config.yaml
hidden_size: 224
experts_per_token: 2
d_expert: 64
d_shared_expert: 128
hidden_act: "reglu"
moe_layers: [1, 2, 3, 4, 5, 6, 7, 8, 9, 10, 11, 12, 13]
n_empty_slots: 4
normalize_top_k: true
routed_scale: 1.5
balance_bias: true
router_logit_norm: 2.0
lr_router: 0.000547
norm_eps: 1e-05
optimizer: "soap_variant"
dataset: "wikipedia_en"
Below are experts of layer 7 (counted from 0) of a mixture-of-experts language model. Rows are named router (the router's row for the expert), gate (a neuron's input weights, with its number), up (a neuron's input weights, with its number) and show model dimensions 0-223. Each number is 128 + 32 x the weight over its row's rms, rounded and kept within 0 to 255. Numbers have three digits each.
Before each expert's rows: a language model's description of what the expert responds to. This comes from a sample of Wikipedia text that the model never trained on.

# expert 29
What it handles: Line-starting dashes in infobox and list entries, table pipes, section equals signs and colons, as in "- Spouse:", "===".
router:066104111088097105129104122128086177175133096130204111068171129090067095051150093143097148150143155150160125135146146113153127169109167094102110165155115110105116150148098123087165153100127157121168097060088164130163096149193151172134142144116110126165165116142149118136188084151158104105069112110138111123121162163102147183102142177177101204126118085116080124097034119146108130155108146154150100114205133153177133128167125064060164175129113162067122089089150120134134137119068142119167139134136118113092092082153100164096143135133158169156136126119158097146157142105100158145187189114125127121144155085147188133080134104088073163145162135104134170078070165108118139094125
gate0:144123160147181100112079090108151189122172176154174186125103106155137095168154155089116137131113125080132125117105134114130112074138085126117133170113155108165163087167071131082118102107086147091116096106153161123104071207138117110128146160144114112151115129104151146151097130191130129103084090138125109157112144064092114160143177121092103137143137059130136116113110179132147087119128112094171099114165104080130126139152131173113145109138135133140147142192102131102168140164108154053127151098141105075096138114086152127128162122120096096171154075071116183189078084126205163159138077082092108140104233108167163156051122133178125056077125107154126104116066145161142148082084
up0:114118139165122146117140166169143096181041123162127138143191135145129147131178091161140141113149166175141124102113135056092164137178126109125145174202100076069075150105176153179118149098145121189180142108151145121083123095127140128142121158113141180113101086125067119147155111161122117151152139105147190095188107129191103159101093123144126114098155226167118176202149078107096155108152181143045146185177176156113131153106114122173153140076173165125094106106138120109138158152152136115111123174109077140169098139083117115172075163153122130096105149104123126118147121126124111111108182163090174094149063113059074144130122158096107126118095108125129082106138127091112083147135
gate1:130152192100141162199154034128110050135098113126159134120138181154073096119147061093158217113113061119152148106194101138144081143090127164181085177095106127140064149156154075123145166159112117135141100097142153167093122138136190114107120149152100102118121118120096141133145132145154114129106103110136085119138139100104214160189199193147163138118113112109081103115094122133155174081134187133088084122173154116098163128122093141115101152150154130171182121049092139104090136136112123165133099092145073100144104166162085185129117113163120142121093117119102135120116138096131101156155107130122089153096085148086171084138076060101139127128163152152199112110128117119115093111118
up1:175106134155110127140191048085160112118127167129173142087126118190090137102151104149150138131118083188132155125100103139104183149150184170114148126137163150145162093090122055146154093150120103130067138184142105116131079185087133151142143151150135098133161168143116126158139111122090123107165127133151118069099083074087099116159138069143173146074106084105112127160137157188146113168131113115181090075127116187152170106130128146174141112122080162090090114110081094149138090164165182153085147179185102164145140061216159110129129107142141113184171145119103152167069116122129116084125102097108197086132093145113078099117159094103081144154135102137107057133068142134131116082137
gate2:124135076129134162068092119157150116178110176104113107141184127129113132094117197147101135138173124105172120123106081131154095183150131119139160079157079186081132111118145166140113025085163068070103143103131147156142144112175148105096138139190117193118185156133181069167165115143137067137122128095170099129150132154090172139108063125145100131119135112134091146122099164144131102135111152088187158081138135068146149123143117093070137131130128110117101071082143124120105110115162136145215129168146135110191154142078080185196116117112104126116143183091154090059178118130113177130150183115120091088154113113136118086139115140143121122190149080176151123079119103102092121100091
up2:069151168139135121154105130138082085229167119154127107169110146080181113132159201110150138113086153169113140191111139142113129096173058113130122125150148162106152135065100064145153109119075131153120132130104148077157146169130118132143134139089148154110117089126103112106152115133096119069125172080088116082173150172154153167158161158085132116149106133171132080159113106129066108129122077115112119164148155089108116119168089169140124136137112192101125142154116161179117070140071150127062111126115143123105133171115108077151141193125160076098156077105143128096105067103123130128097110116173147185147164235103167127143096166093145089113138117142195125216171149165143109137150
gate3:114148118150130133108107119174115102147195149140115095103163193166098149130112090145149104161163126150141052153140085091178120220187127112138134165119095208122176135123166118162134100112142176098080114120155165199099096148115153135094176160140110138096132096163207145140140136116138147139176139140141082079132168081106152137151114154187171141133083173123119114111159158149152170071194111105092152113101096148105166039135093124106170114107128151087217076144053108132097111114157111125154092126138127151108102166143129191098055107157130138115164174085138100153092135113114125096056138107126097120132192162102135159149186132114107097124181097129095115145145116121137156136094
up3:067086144163111112115176118097150102135104091105142144161109104130096114150108179155163145100140102114144193100148175141173148143125174148132161105125131143103156139152130110144128111144123169086098166142136063141161148136095185097105124115126132111225153067107159112189163167098127194165119061092147171113159153192177081104094132147190191158155077127149133155094124107109199144124138112141100097154102108122159057175156126135157127175112092100123144100078145128115127074171120184105147192133130130117163146134152129092145132082108080135159143144165109117174170147125126096133233172148071183168131116092150108152112126136105092209122089046148153127109133111128139118134164
gate4:095112114162173138165138107148125154113162054109125147164130128089128137102112099137121146088204147105153095108114219120148135133142191146152139105146112166115138053083125162136151117102150130107107153092123139191112100126078181118171117114089135135180112109196168127136106115113171116095129153132106144114142192117111152073113165096215144104085105120177133206071087151131173128130183142170136121108120115135176085117154133106112135145116120134161108101147137047040083137145193157200174178130074165147115167105121105106102120132134155075089110131191084110100147149178107065110160111143134102160105136174087090125150131095211118135148130147131133122109085116164144111161164
up4:124121139177154128131114062143099168104136102108069196095142099112107100088128089077116173133155068168151115150151158104161153093095142134121150118126155146110138098141112157165127130123085111158163139111149148149166145134126113215159105152116142133123155106105142173089116109206143185108191173170123158121170146122102180111071128141108114155079116068092122148134046127125084188127093193103058102131173110174145129156161121188123100153124126106163139108107163082140065122190119124161079189156088154099200133102141118173099093140145115098109067150151083149143123082076117126108166108132072155107081084154107097055116067112097123152132118178136161103125159169135159143127144
gate5:133105121140049165123161126101136139154146124121166080136116076143119138157099121112151119165099073100153202113119117120142163172116137103107117120156111130110171105116125171108227122117088138096072117240110182166129137150127144219111137191144082174144127093178106115121162238140165143097119107152102099102118150087161055086122184101129178158167103103158090124150161092132126141082161115148110100102192109099130061130091073123131184110116100066124118133152094117173184140086127099140139133131184131141071109091109139123121161141147137068167087141102128128110165121109168105058099075140085129126105119117109138083141132118139137106141087108137154081161105128139131136155096
up5:129147140112162114149115132108134156125103083145122133119126151087158104139143125214125116090149182145127077179149214122114099061110153158112093098127150081150175126079113090119065109114204122180152186093153073082120135104094115076190131094084110078155102155116096090096126063105124099097117160085157148115116084144130182118060071164093071207154138174138129168078133144102162099131143115119151155151179169161100141101126184077131065120107121156098126117122157132123127105178140118122196150105074141120163122143088134141145132127053114188135165141141097142132105136123118137151157157131167125130133124111105107181133130169111087160096182220091124170114110096095111143131105
gate6:109117072124115169173138164178124098142152093128179180123166146099121186137106059149123115143122089087113128103098115137088103127137190173125141155092193138151117169057142088103126150140132131133061168102084093119151090126108154132150137132131144129169147143103125090089108155085119128121078146099090114186178107098204120167098150106160137193208061103127152140114115173112133083139144100156115184162142117153137157159150070126058064143174136153119110137134207122096084162130169149159167088130154152087192092151191151110157105130126114117120137168148128109097103178153111129053108144091132077169120077097143135181101137076139131112086098077129130142080150114142087102170123
up6:180144211133131066072147104106116159122116152126099094115078146175129088154143181122143148103121167169120127129130124115176135112137068095109121087165074122139124053200174153125122084131149159153198106133181141119137168130128110117108125116099122135094128117148129182174109079141146132129156124148149127055073141196087153063118133162106070118075167142107159099179153093164111164143137153123085107104122137122142140118099200150205150113087144097175193115128040121151168052100120135099082172106097100160067168127063115135114131149139100148157104102117108149113144075108136130182140116142145159073156162130105121144150132163128129150196119158099113104144149136107181173096122
gate7:129127181192135069116128067130148129085136121135121061143121083092145125180131165114126148155106056158163147066136093102108116169084150083189129126091133151119112101159083116135097102110104134181139152067151165119113111103119129109146108125150129101115097105126122124185196133076117151094092074080090115129156133088042132112206122189117113155129121136151141098107122128161104132120180139135106095101109141118108106120114064158140172067121091136091087107159105167154076130145190135130122127124091134052062187144183160158116125143090091106083148120083139168075102123128145131104156175091053085155160109109158173156152100117126089110192142134079180128080145109183120130102147
up7:126133192223112074122157108144123137110117132128111079099129088159169157144133118134158146153128130076198139160124053132063139159124146138141062138099118189112115145160146162141210137117174075125076113095179087097188091092105085146137132121140159096115086139151156131124164116172150167123114056110030098109124085151152099146185110121160105117129085099132122145098115096130126160145169198125090124099139151074141134144122046136211118122129066118181126189084130167170107154117163106129195111172118131089104122077125151152114072113108091121179135081155172133104124147125153099128131121105137084117137123093096128123128115150183096144164080137134160153103160138157134116158160
gate8:129137122096098106102047105151139108062148173164145112067160205143130114137130110119122175128143098169077065131130135108169088149109138144131202140065157101118089112133188100150176107111126150099102139076158132177114089150123136101116050091115173112143102123129113149118141143164138160132114131154103168123140160167107184148123127173168136091114104187098132084110132126130164146084113179120093184111153124057115137176154147142130093175154189065124176115157116065074123176139128089129154126122156143131184153152092155129123107175126124090105080142170097135188136066148090138146146133120070110144104035113134149122162113180081183137145130141094176123117144177139044114116134
up8:147157166092063125104121082192095120088171150139172133144139151181132150144108151140169172155156117147093151101087081088134093186105111150124145118098158111109053108132159117097139102152104120116105119129131180182154103099160085157117062148106135138107055130163096122098147165148116161047107123160130147130105144173106148149099130152132099126117077139125080109138153090124135134072137171143133107152203144040150105170176140188128148177170108081108116118118167143076138171121109105145084112074207134141104081163095175140091150137121092097124101121162129140148137095124124103134109146133083066125126112161098066109199121150148171111091158155039196094082162118124111141111081
gate9:223187163093140127112155144116122157136084111061149178115180088142134127114148083141141141124126133079104157130167157197102140110088139184141141098148200134118131081103101151098126128102114110121119154116162115144156131123116118132105121078161122097104164160151125164171188145154138075140109089186150149115125122111164130136187150199110101182148136121101143135175113094140180054170083245128170099086171207110164132109111136108158161098127142172164131129093117187108177126130103128086106088170122148126158126186150158077152170160152111081107123142174096122122213153138086126095140076138142172140121141073137125115111189098141099176090139128129133127148088120131094109133086
up9:059102099156177125086100148136112081100120167167135135040099132096123180150165152152073142127150161107176080101175147115130098142101149115197187050144107134167153170145188111140116097159095108131098101125088154142118102181122130113172068144121163150169110075124083095204140080138123081159142139098105118105142144147087099135099092151175190116134137126174166176120145118125090155125156104127140129078180134158129088066153154124115128154115162082137149108081153118145122084139121103144187148136163117120099170087143139194111139135130147146172125133053136121174097081146186147119178160131162092101173087154148126134177100148115120126199121118122093053162154171175141103096099
gate10:108123119143094089129134078155108142139128104071106105091167101065076149139154116166105126099086216118101052126212082082115146134139100160098131102112113129128142125159144187100094138121092108146100078179140173121147096123140098070107071101102158144136150151126127167095057142148177088160092125145080137114100098096117053142112142168154133119138139152087135127088129122153168218090091090131124126102071116182157168154132160100132112139116134101059137195113112091137128108168132188097099142067151168102151093137113076135103146159132150101153119182127115135145166122121078177072163067101164113167121115139173191100128162162181092105139147090136116151180128179149113106146147
up10:103133109165155100121157125168093113131122112077163158120125103129147119144161146138116103051191111118131087088176094126075117116102108133074125141068153166177144188154173171138148115160085144131128122173164176112171078117139143142110139164126112184088140099136195098125101145178120099164068129130073118083144086173124097103108150118116080158091130091166154110085153117127166171103086112135156156143072123161104142100142149141134067149099118104077136161107125156066078097148101130077137097139161130139057145087166087143132135141108099088142081146123181158071086160158145149102180105125113140168145169102170180094140162148167063158178111158156131161185209126180173134182128
gate11:127148161124138174067053086136198069101152146088126106093143124125085115180104137139153102159083159081081116192112151104148068102159167133115182154102144088131158212179132105099142114081121091130145132125074150162085128124135138123172131080096150152107080125150108118184144193137149172141122094185187155167131133135109104080091157135145178130144167126118172064094108141168095212089139115092096134130087080157113131172146092096091157129198147155136118171137075124126195158106146121095138086125126113153070109105157117137085119092138160137134115121138132177103154150102179194155175133116120138128121102106137142202128146115105105124105151088133173180150094126181111086099117
up11:137084171074127172131063127105178081067119141096181063145133134131134155157080078151128125171126161093121145160090128096150094102137160129099182104126140100132137155148186128165178134116134160075114109136076196201066192151111153144162150101112091088112076149119115060109082152178171179116139093165174104137134170112116119111129148168164186148064091143165111132077109089172124131121103074078093118073163126190138129109152080169101096108167150185179155202158087117118187143112086111130149106140140089160110143129125100117132058073130106099146124124114139167125118132122144190135105128158130109081124135116120176182131136113150123167124109086134164162145081101123128128105118
gate12:159121080153176085077168118186113134126107159119104118153132110172103134175117124121122148098161133114102201081084179153128114142121121077127036165083101096117200110170104127091118158118104125088087124104149177127118134175147108115135108095214135129083132131140196079110075100154099119112128142108151172137122132126124192152132118168135108096127094084065116109115116119149158116148133115133121136152125145082146185102133138118109123061146108101142169203132128117135111161158134213094127087112096146157132109197131141094096112095133096202135097164069145132074152139120195085107161138118067101107169147107154110101139150169153072150106109124122089181118032133135173072098108
up12:180100090147179093079189133179086108117092163124118123139115117183097140128135107144135137145157096109096186063094173129113116141100081131141040158068139099114178123159118120087105150114131113085112124082131142137131148165136096115155115071186136144135109075161184040137104099162109115084160128119154198130120144113139180163123117145133081130136119096114115132127112126133168095131130137134104114144141125101137166130128160104104136086139108122117189172084129135140114147177164206138144086123123131146139150211159133106131112119124105178136104164082188127060138122125173071118137145120056073104187156111132115114156152230160066162113118114146109184108094118131204091067099
gate13:062066118126200145076144118097127135173143186147122155090154115108156113158105101103108118065138160157122128160141109108141056159158132116118119054121117115115098095084114114091105153149102120148118088160043170106125121122165108132112061109117165126115161142099164134104135119135163101109086173160146134101103142122120093160076088122177126119098078120094094168095117092158147101148086118090143141127074128155096134119123136133113202113162127058172146139091141117095114130120071113159143108155077197085197166171140113136076147184085135098145129098086201124146177073125164119126156138166155132134135169131167102126158208132129052120087106142092092133075094116045118082128137
up13:146173086165108082200117116132124125079139129157114095154168145124111199116169100171157127128066168118133116045145125187144111135147096095142144159177102199197117072134121110056158083132141095099158153102166101170102157163126150109165121150159109139133134149142116139124161117212130147113151117087220119137143096085149127165112130107146125182152108202116110136118113113149117099108074112087144156122104114178112112127072181150149101090126109175134067078179114102170158118146140101115113100139071084110083167108156153168139068153102167156105141128126133109154120135086126133155185112083090175161129115101088099117043109137114126135129129142168070143133126134150062098165071
gate14:119104113076160168165087173141136154092136121164070166023158105091129154117079118177151106142136165107113077158125187146134137149130152110145127128149183089114117164122141144080076134120143145136150109167148118162121145101096123125157088146142145110190118184148165176104169147124167132117118120117159133148149144115156126138092146133108047099153136117141163180055143086078103146149126068093161135135114052156134155133163123105115123163223156137163139101083132120096124159112134095151148186108132111121110172104113112110088138135190204097099161135169134099139210134129137161116141108134150188133147160093128085130077131111184042158155148142072132176149111146043073161135113
up14:127087091140150119157185139092138172188159087026186147062112114128111142100100193125124115164175128132193157094088117131079133148153160130113154123153151142173133068170134136146186121119189105087110144121100073128168143162126146097106130106066141114083130107063109143168117098084146190097121136139160155123158103104090145130124128131177142119160106101102121069120129186160112149135186132112113049092133139081157136094093114181085126177097145071190119185157185077104084159149146148129155169090120143128126108056123076093134106119155134116212118148134177143152136077168161088189092142133108102097085131149104122096104173145148116123126090130166115124133107140142104141130110
gate15:071097122147139168120112093105148172135106115141098168117173099117126084082128142190088110106084080200052110081096156112105125120196135150149162120099170146181100105159176201135155125157157137159103104065071117113094130119154169159094128173118170116138116137150083111113081107098181132113127157132130147086109151124112134111117102166131149164093130105088094109092137182171096193111124117112150135086130132155108187086086161093154158086095153103098115119096157188113104170128123138163150068125089095090195163151097138153138152136076119099102073150154060089123119116139107161154171098165098191110089166078046121157075169145158092137131126087131134138129129110161121158148194
up15:083163117173138145080106060119125107099138179096135135129141160127153108090134137147130149104160044140129125100125138150143114106145134091154149084113136126166137143178114155115149121151177132135141112141152101089124062131166141139111084147144184166077105124090093116142132171103148131143140164138115152101088188117125141176109140139155119152105158147107132135087144179201104160094172181096172092085162125153137141097129077113173146125117190105063167104064104153109118133132091157139208086179104063074129113149086166194104158153115135111149088121133059086169168122122171085255142130164153149145111102092099129156127191153129153122104161098146150102096130088178141161110113
gate16:110132141127180163068121197077125085165127132102125154053155098113075105143102089114130107162072141131148156115121143209116197132082110185098142064193150152153111099118100114117167087131146125087114143072157170123177151074183130091189119127121170135169105110136071119073111173092183102087172101075153098146185136121112133149137167126118177138161166138144120107155116106126130150168164091166111172165115194185142081164098103180091156114111097109149125117098126109136111168129107055111140154133120104140120171179126118117193136151111103102154131097147169148173072118157132130135128164152140163123117089101100167110144127105187136143099068163110161157056099104116126116185131
up16:096145141101137161124065068121051165107065101105115133098141143074179131064106109090122153128051151097124147078154096156077093164149091160090110169209097167170118099167135183073113114134121171112127097148159129109195092196100142176134102127114198124152066064108129135132105142137186089172188106092113092119129133107122093141175183169131154187119121075114080126107134159178084116086093143122150145086156136098172102168162108128149105147123088100117096115098183133124110171114113165089097115106159090143181107149108112101142160099171147097139136081136102146098132141096124102142122102130123129120083128105102184105192113092158125168113076136099154108128129168142109106176114
gate17:093122160134151121177137165111163062122123120149101114079128118131159150126128076067063164129159085095155136128155133153156132130075116076135128104080122171116114098168095149116212103094091096159223161078163120147073174139152071066088150095106175120107095104147129114124119158152127197112148100133176142157123113171108167118069132094151166119114123143122163134074038176080207122135141113120172092126154102168126066140082092133173133148098095171147149088119139075147123075119103131103102129160161135119150191153142111176162112122110097129106097113128157127085139150134103149115162112062135152094115131136067183081111150111174114123105104180128121141123081201140165119113112
up17:084091123138106095096098134115129146131116159123115140153178139105125119107126138169123131128112138191132147175151147148086119105211123096157147163103188103149124152101154138137124138130117120066107137172119150133155101068148186168141117163057131117087142103121166145102153132125171078160102180150106087172160152118126040117189176128137094134107148101151078152143162099128067117090162136114047124140115098137139164116162146083096094116163187088133123238144064149151134141132125176138131191063132142028102064098107096102146165128170146133138176113148123127134128140098146150151109106114114186145104130156187086139088110148113111128131154080144214116122115110070118114113055
gate18:141155121141117128106165095073088142140110102103098125118136094159082102144154195125144132125180072154070084137139141163165125123056116132096099141171129093118106109153170112082086105136111130093099086085115176109167108079132179116068119124087154127161163111198126096154120154156135170118120119090147141099132136138115174132126186165126055130145181111169118060190133170191142092112129158182104154125088112117189117104138155163081123127103101131155162119109145137139157154129092085098098138173109095120171140156132134118126163091090122089090147162136176113173117112135065141122140170129187148211125144118122155049130098051112143097156167030077137108127110123156183097071116
up18:124109152129164136151109175164159108112145121161128119130086151077201119144135058127123175154081188106172189118090137092098088139205139103170179137081109168139142126095111134118160141137150122152158147151109058144066161139137070128158154143178109121093113124073137160118128118096136080119156186143105115145121130096140104139104109125102161146096085139103151161111131097049137142132135101087160100151128170141048122140074118140160159129134184142122125160162098162138106120131150167148155105089142186112127125127127139144153116168165112193143093115112096134097163143114196113125113123172070132028151109189099095196122140215172118164131077211191139133136143124134069140159131
gate19:133116112120119185111092168102156148108110184052187130104169143145123161098111179120085150111203089112100129143166092075144110091149132130088121126064138160131076109105103126165155101166126079170189120120131129089176113112149129121147104169077115151124105152110143142168099078057126120069122168140171119111122132093156083093129151135093126069113138109091078104143117127126099142174105097158145104070119151193089146145114180115093098098193132078117132120093160081130058194106148072127147132076128104085115109121098129109207102165130141077163168160087143097111095133156114087149128164155151114156150149155154100094077176132126119137083104127142177149095142188059128193104108
up19:083105157133081147095121119101126105148140134167102100088135136079097121078161128173137114069131117196132148129140082145137124107077141168233165042135099204150137140131141112091145106187118065139092053153135120048139114126126129129109180148106135158144140160138130154096085120102118128035093112130137167136145137144091156160113152086124152095129147123134178091172189125100099111155115125138144216153109079104171114107147113144114187152125116122159127138124091083169116101114136143094103191107110131160120153080152098164151122130144125127088126089135140243169140090087124152193143102125122119134157093177051115097129141149163127145157163084109118074082121151125148147142160
gate20:124199126108062147084153151080165145114093122131128086082143143067156137141150075170115149136161071151121108103103176058174119154104191126162107151142117135120125160130124101206156133091152108166137117152081126150113071083109115109141114148170073131087120117192131119130149179094125166101115109186068169137126152158130132136169137183151159133098157136116154117127155111073156159083080188131098147153186154085084140111106122083124103156146122061055118129109133112115167138121089078149155180118123113078080071125137130120173124130152083135118153177183122118138154196112134129162113101055145125195125127139076159148133152122150089132120153164073214135104114132153195131146117
up20:100178101127066185075116133065156122110071125131128119092104133083137131124174094164117125079153123195154111145119193073145135163111152143142122153193123182115169140143097153200172089136090088152126127139139138227104102165164109115140099148184099107080130113182125137113140187089106183129169147161124150170135168163127160160188171146146171109108161091096145124139151136124176118054072176129127142148157113094091132133151171046119138189142112113085120102096149112100156136168107082145137150085145118101133111134145063132165129131149074087106146166181129136114161123104110111121154057082175138131110118172060113186144171115146121110156162157101177119128154117143167134108136
gate21:169138070151140137152066164147135135087117139146128096152114125130131152161114155146182080161120106131129195155090114177112125147147160086137144126149020125105113087111143133145093133097125123149127104173126190105105089178106139115089109122201105136109081151095106155118169114102122147093124110121111135134094150135164112092151116125039158092059132102122113135119153055107105143169077100111163130064096138140166095100160146161138115092144126180154102144166149127148156127125152129150113144191108091082099138123110103108193168077080061137084126166148148059103149170178175122123148136183105144099083090098113099087132165131167122083107112096151138181151052034114070119162116
up21:102114187124121116148152150141098096148143126111178165075161153085126109175150061168121129081143186136144100237143173186136122138108126149162109097147178084126079098084129158134115111135174094143105146083141087147157129114144107147206232122111087127142146127139090066117112191158148107151105136115125137092142116083159141084128150141158121138173095159179155156102116094145139139108121133143122173127086142152077165111094126120104138091118121120121142061062105129068172092154159138182077114061177137130156104157112111081135180175072138161121150124115075136150099091129149118102142129088171161126132126160098161142085161107153112124138124139082115090118130216135199189110145
gate22:124181138099173170157214147097159164098157143094098073125199169102136122118124139106096180113089145132140143149096102156109107237094148125117167150110100138105085130150110107159114130160121127200163104093174058153066136111114134077121142071117124135111185138142191062165148132127114148120147133116135147140083140130161080112097121122168159151114129157108142143155155110117131111124122148192144129130080081173138163126095142143168242143079171122133112130104132075039121164101164126064165173152104170121107118111106146137135151161135137135156175137140094067095172118099119096108175160104093096121131181126099164095109117103147099115070094055133121091125143139121128125187110
up22:128127123160178117119114144152152127154102120123104109140111150142089139140136125177149170134102143136147101094154123089145179135087161142133173103101111094161087149125156116129083165070136093151099165129136174146115157141155088166138140162084104177136115124158130151095162150148127137142078140160104134063099106133179157067137177123196153157122081140120057124124179070164197158156134164138080142123130133114095092087125047082146071153149141142119111103130098078147157145137129188174116081088116150079118117071104137111130122058148122183111126091172128100134135113184194120082194106111047132132189118116109132119180146097100125131141134147079009117176116183186119117172112
gate23:135082149147096134115149104126119131152127076105079097121181099154131110161098196151151170143135098089054089151141130117070120175113120142084087108101075217109097159112066129170152134154145149130116095093173137127091134129143115043148132107114091127130131093188180064061082188107135141148129165135166132133140088144132125139147131155167065075172145073107106093111136100141111125098098094152070065146161137174101162185149094102143093139135130089109168157123108130084177138126126110111137165114102136106191094117084128115114145188137091088159151128102135118132165088157112146089150141060136080096176148092086156094121128094164146084187137140141181132117129145116134195064172
up23:140120168145153148166141080125142102163163147117119121114092115124076090087105134124126150113158142108042112193092098105088090205123145092066122081174124176171068166124120148144130106163138136129078076132141103138079107160133094105111078116089044162146133123128178105063083164103114112114096158110171109120118097135165114133198150179172120057138050068119116091112147125144096156099128094098075120157136149156078178107156126169151092204140136095128140132132115126079118111112101116146115140146106097102189146153116101109099127150146145097121147133060089119134161088169147138099087153149120113073118155102058163057086122093154153102160146110123145139112117170127171137065184
gate24:133134169186160161095123112086100153145157135103119208161128132124129155084074130141130157103133135084121155144160166108151086074147084115168140145135200107114094112086120120102122096122098097094144058155172160049111080109134059089208124148078065081106094142171086088144091140114138036218155177149104138116123116141134151158130121146177136123164144118099117093090138107201128123128121168150085128144140137142077146165164099136111135134100083141078106158115117120096131158084103132166120167099114140098039135138098123099096130112132138065091171151108106099130087058090175098134171142159134168092139120097126152143136158151139186139130158145116090136075138095173151117168095
up24:108106130068109118090144141129101123099076124125065152109101101100165155078112127160112086193124147100103167058093154150129081119123092120119113092077223182113161134092105143115147137132087140116122130197182117126103101111148028152163133115171137101132098107091094080145102127076149119111175124165108179101072124114160126118150155114172146075157195118090153148140106167190125126142153179153103181114138186132111146094181141110115135118130115109069105149116078109162124175110092172157090173084124067108034101143105110131118155134107166102127194122128097106119117145068146112083087127124156139100148140103112149131125133072118125116214129096206158143124112166118137126118150
gate25:085108118092103147140146158195126113178165143104125136086165074087080135124110114128148124135092194139052135165158113138143114144127062097161130167113095124101111103172159134124157105120132145173066108172139078123161117130161125088120127125128121087114043148100107119093133167201160156134155099101115144174142173141169137129156148068147132072006146146129189150168105140119131141155093137164147114142103166086146118122101115123055101148100124145122152195158135127117118135161152135130088146141169168086160094092148115116085166169141158103130125151135079055123124159143207134206095142109077150086100147090117128141048121109161102166094177176129124141143099090149127178102138
up25:154134114143128099105104139112103164087145128163154144111116223152152114198166143122084118092154086147231162143167096101132135116115182118152154117088138097142178118101134099148111146116121077085229148112125133132100131149128165113115087114153135131142199104153134162138084119088100147129131130150142081091132091093104090167086110163108148153192152119185131106125100159099103110127136115068132134107120107119090148118127101098179162133091140110112105100126092138163137102125097146147179109154113107150110166129119137135143065070149075217112107127088191210144141094156082125098187146124114116148108114192155110122237137141104118148137039103115095129090169112099063119144105
gate26:101180096128146143061123113108145138094127128107156124128149099108144083114114093136084141146172109075144094133132141117066056132103122083163147101123134107087089089139099122075105120091158053148093105094164219179147083103147118105052123152152150074167124135111102081131127158116183147146133157137125125087147153156141115155114147108127085126142148100153144118115078142154136124139088168147148119111157151157114156165163090128090048136095143163138123140115117167192115072107148047151153060115108067107132223073193125148115124126126097101111159098120130149125121154095131147123123085165102099076178148089129128096121087087193072217095120104063162117120102092081122129110116
up26:152125152110118095183086134135116147137136187129155170174124163141157106111115181127135135125069157130169108146130124146202150098141161139121109129157154132103124179147079153170072122172098206134142107180140045134089080133115161116148141106078050133095070055104124100156150152168100082084087075107153124145114109081132129137124139131117149158118161164076151085111093116128167103163168130086120128139089113106134092143128153160141214141171114128074115128122148075128116171115099165100098174157111186142110069159086155121104120119150149121161124064099132168152171107188163143180081152134141132148129097153159111139163138118106178098190169184161081113130109220118143100145178
gate27:086112164109095144127132079123091113150138138129114132106111144129112086122117149142166110216125168063160139131143102097148172138098094204113104119137166083134197152151142138178145148140122179137151114159153143129145187154139103106133087076203115107130109147114100123057114142137179118045145157099110152173151121116093158119125120198110147158123112117145113136151071169117101094104102142164079154171121190077116110158135095110104108143164143126125146176175150098167127163182134151083113118088086157132178122165103130200086155139120156056165156096183112112163204141140144108110072149128094115138112109073076165104150058134103141157162195166177168141092180123117102115084164
up27:117156155097149122093126128051108109078168132109166139082126120122098127090155163158071178177107098109063108164155179127166110138109125115116155154168158143117134133174172103106139100120128104158104158166196087128124123156122130134124131076142113091128118106094094135136093115201188098126081099111147117070159099118152134202167107187093126113125074105108125150093175147132205128112122188117056082142170111083168205163055185103127173110088164154180121169108152106150125179183126090110115081064148121068144131105085105151133100143110115119119100126081104156118101147080097144130137144195122117171208117155148133160130122095196138138120159104126093111157141109099117131141155
gate28:150144087127062126104161137155100073164156120130130103089136102170163065234098100156123167099130145094152134107181108041144159159146141137115155156124153058091100140142117072082148090122114164089096094074119160139118134110175113129078115094083107154153098138147115109140104136169210114148111148149097122114127075092119145101078095118142161104099125150134120126129138135145127219137159158143080158107117156126147076125122075189142138147131141150049192107185101182089122133129129081104119135120052171136111092131083173156122123108112121137131111083161148156047149100077112119093155084099104120110168126120153137062147102129108069109122138150121120158116125169056123079150107
up28:076111147113197157132067115106164179080099113135093158173111141108083194057168151090154061129103127126156152134063141158098096117117100128157103095138130202163163128102159175167085140130144077150190158191127086144148101155136141118188141134160153086065165131095138165118138116089066152109140110115150159130115168151158106157145157128118094141154124115128163146138115125141104024116077110123154112149107132148090147149133166077121159156137133134186047126075146098178138137119103135144145103125187086105184159149180086069120124129118112145118125167110104112216081145187143130164097172127145118144074109139105102187115129122171193142138117108148120122146163091157126161101135
gate29:142120158109132131142121083130126203092117122149162080122155096096118115174085140131114114117110145078129117125177134190103105173157147096095166110094144136053062158134188139064123077120085180134177116153160153158151081109141145134146116051084157189137112103112140139135150190129149192130177151100090159097118116180095128100123081089095155157170092109122118120094110103125162125182097140118173113096122212130179103161110128144170116186167117068124174134091091158114131142116196156101079121102112094161128128157126101119158149169133144121090122121141125127129126110090134151140137136111158117132140081123195087117129080195108067156047142113159177196134130121047148144084107
up29:072134101117100107128151157124107090169160123114082124138084138167121160102165105114119096124208099173170201103118118060133167120103134141174102168160127106178162107123078096188140141160120075112112128106139123081107124122116145093093141154199103102109132154162150115070087050135103065128096121159119102123117135120179138156135159161108103089110140095124151138153144144112104113102160078134107127117112074138089173062116115088105160054079124150082084112153140084152103099174075099126143095170153166117146091107137125159109084093148092191145180123104119131061126147178166120125105115154079122110097189149051167134148191092105159119193123097100095080115148146191111091153147
gate30:124100119146195076142125132139125138136113110096085071166174147118161162145115104181147108085146120140106160164099167123144159180137107113126142085115108143117180084138105159148152125111104155156120146137155112141186120189091115164094109175140096111118117134163119092153123105134157125132120083139141148083162142209103129097148045181148166188089154095112148157112073148154136113108132080097088129107115138125119128139124120110160098124054176099175125105094104088185130169138176083145129070147099132126041118077119169115149146154118122082106159195131093133134142122116130185150150033134148073118146106068118105141145082108094134192043110133159087100150053190117096124187150
up30:102087122142181069141157125121122128137121109086106090167176135084183186115117124175132137111137139123136156148114162123146160166119103100158151111140096148134156098131097177154159117133085150123131174164152133146182126191121111182100115164102107119123159149151115099170125088149149114128138083161123157106163130207112102098126081152168176179086154094104141168109073143159144113106098055092077121103127135123124112138145119109144127163048172120176109105092114114192138195111186092168123088163117152125078131046112179116142140165141146103120154203136109145157153125126142187151157040164162051149144118098112135124137078114091126175085081135135080110150047164122103137198149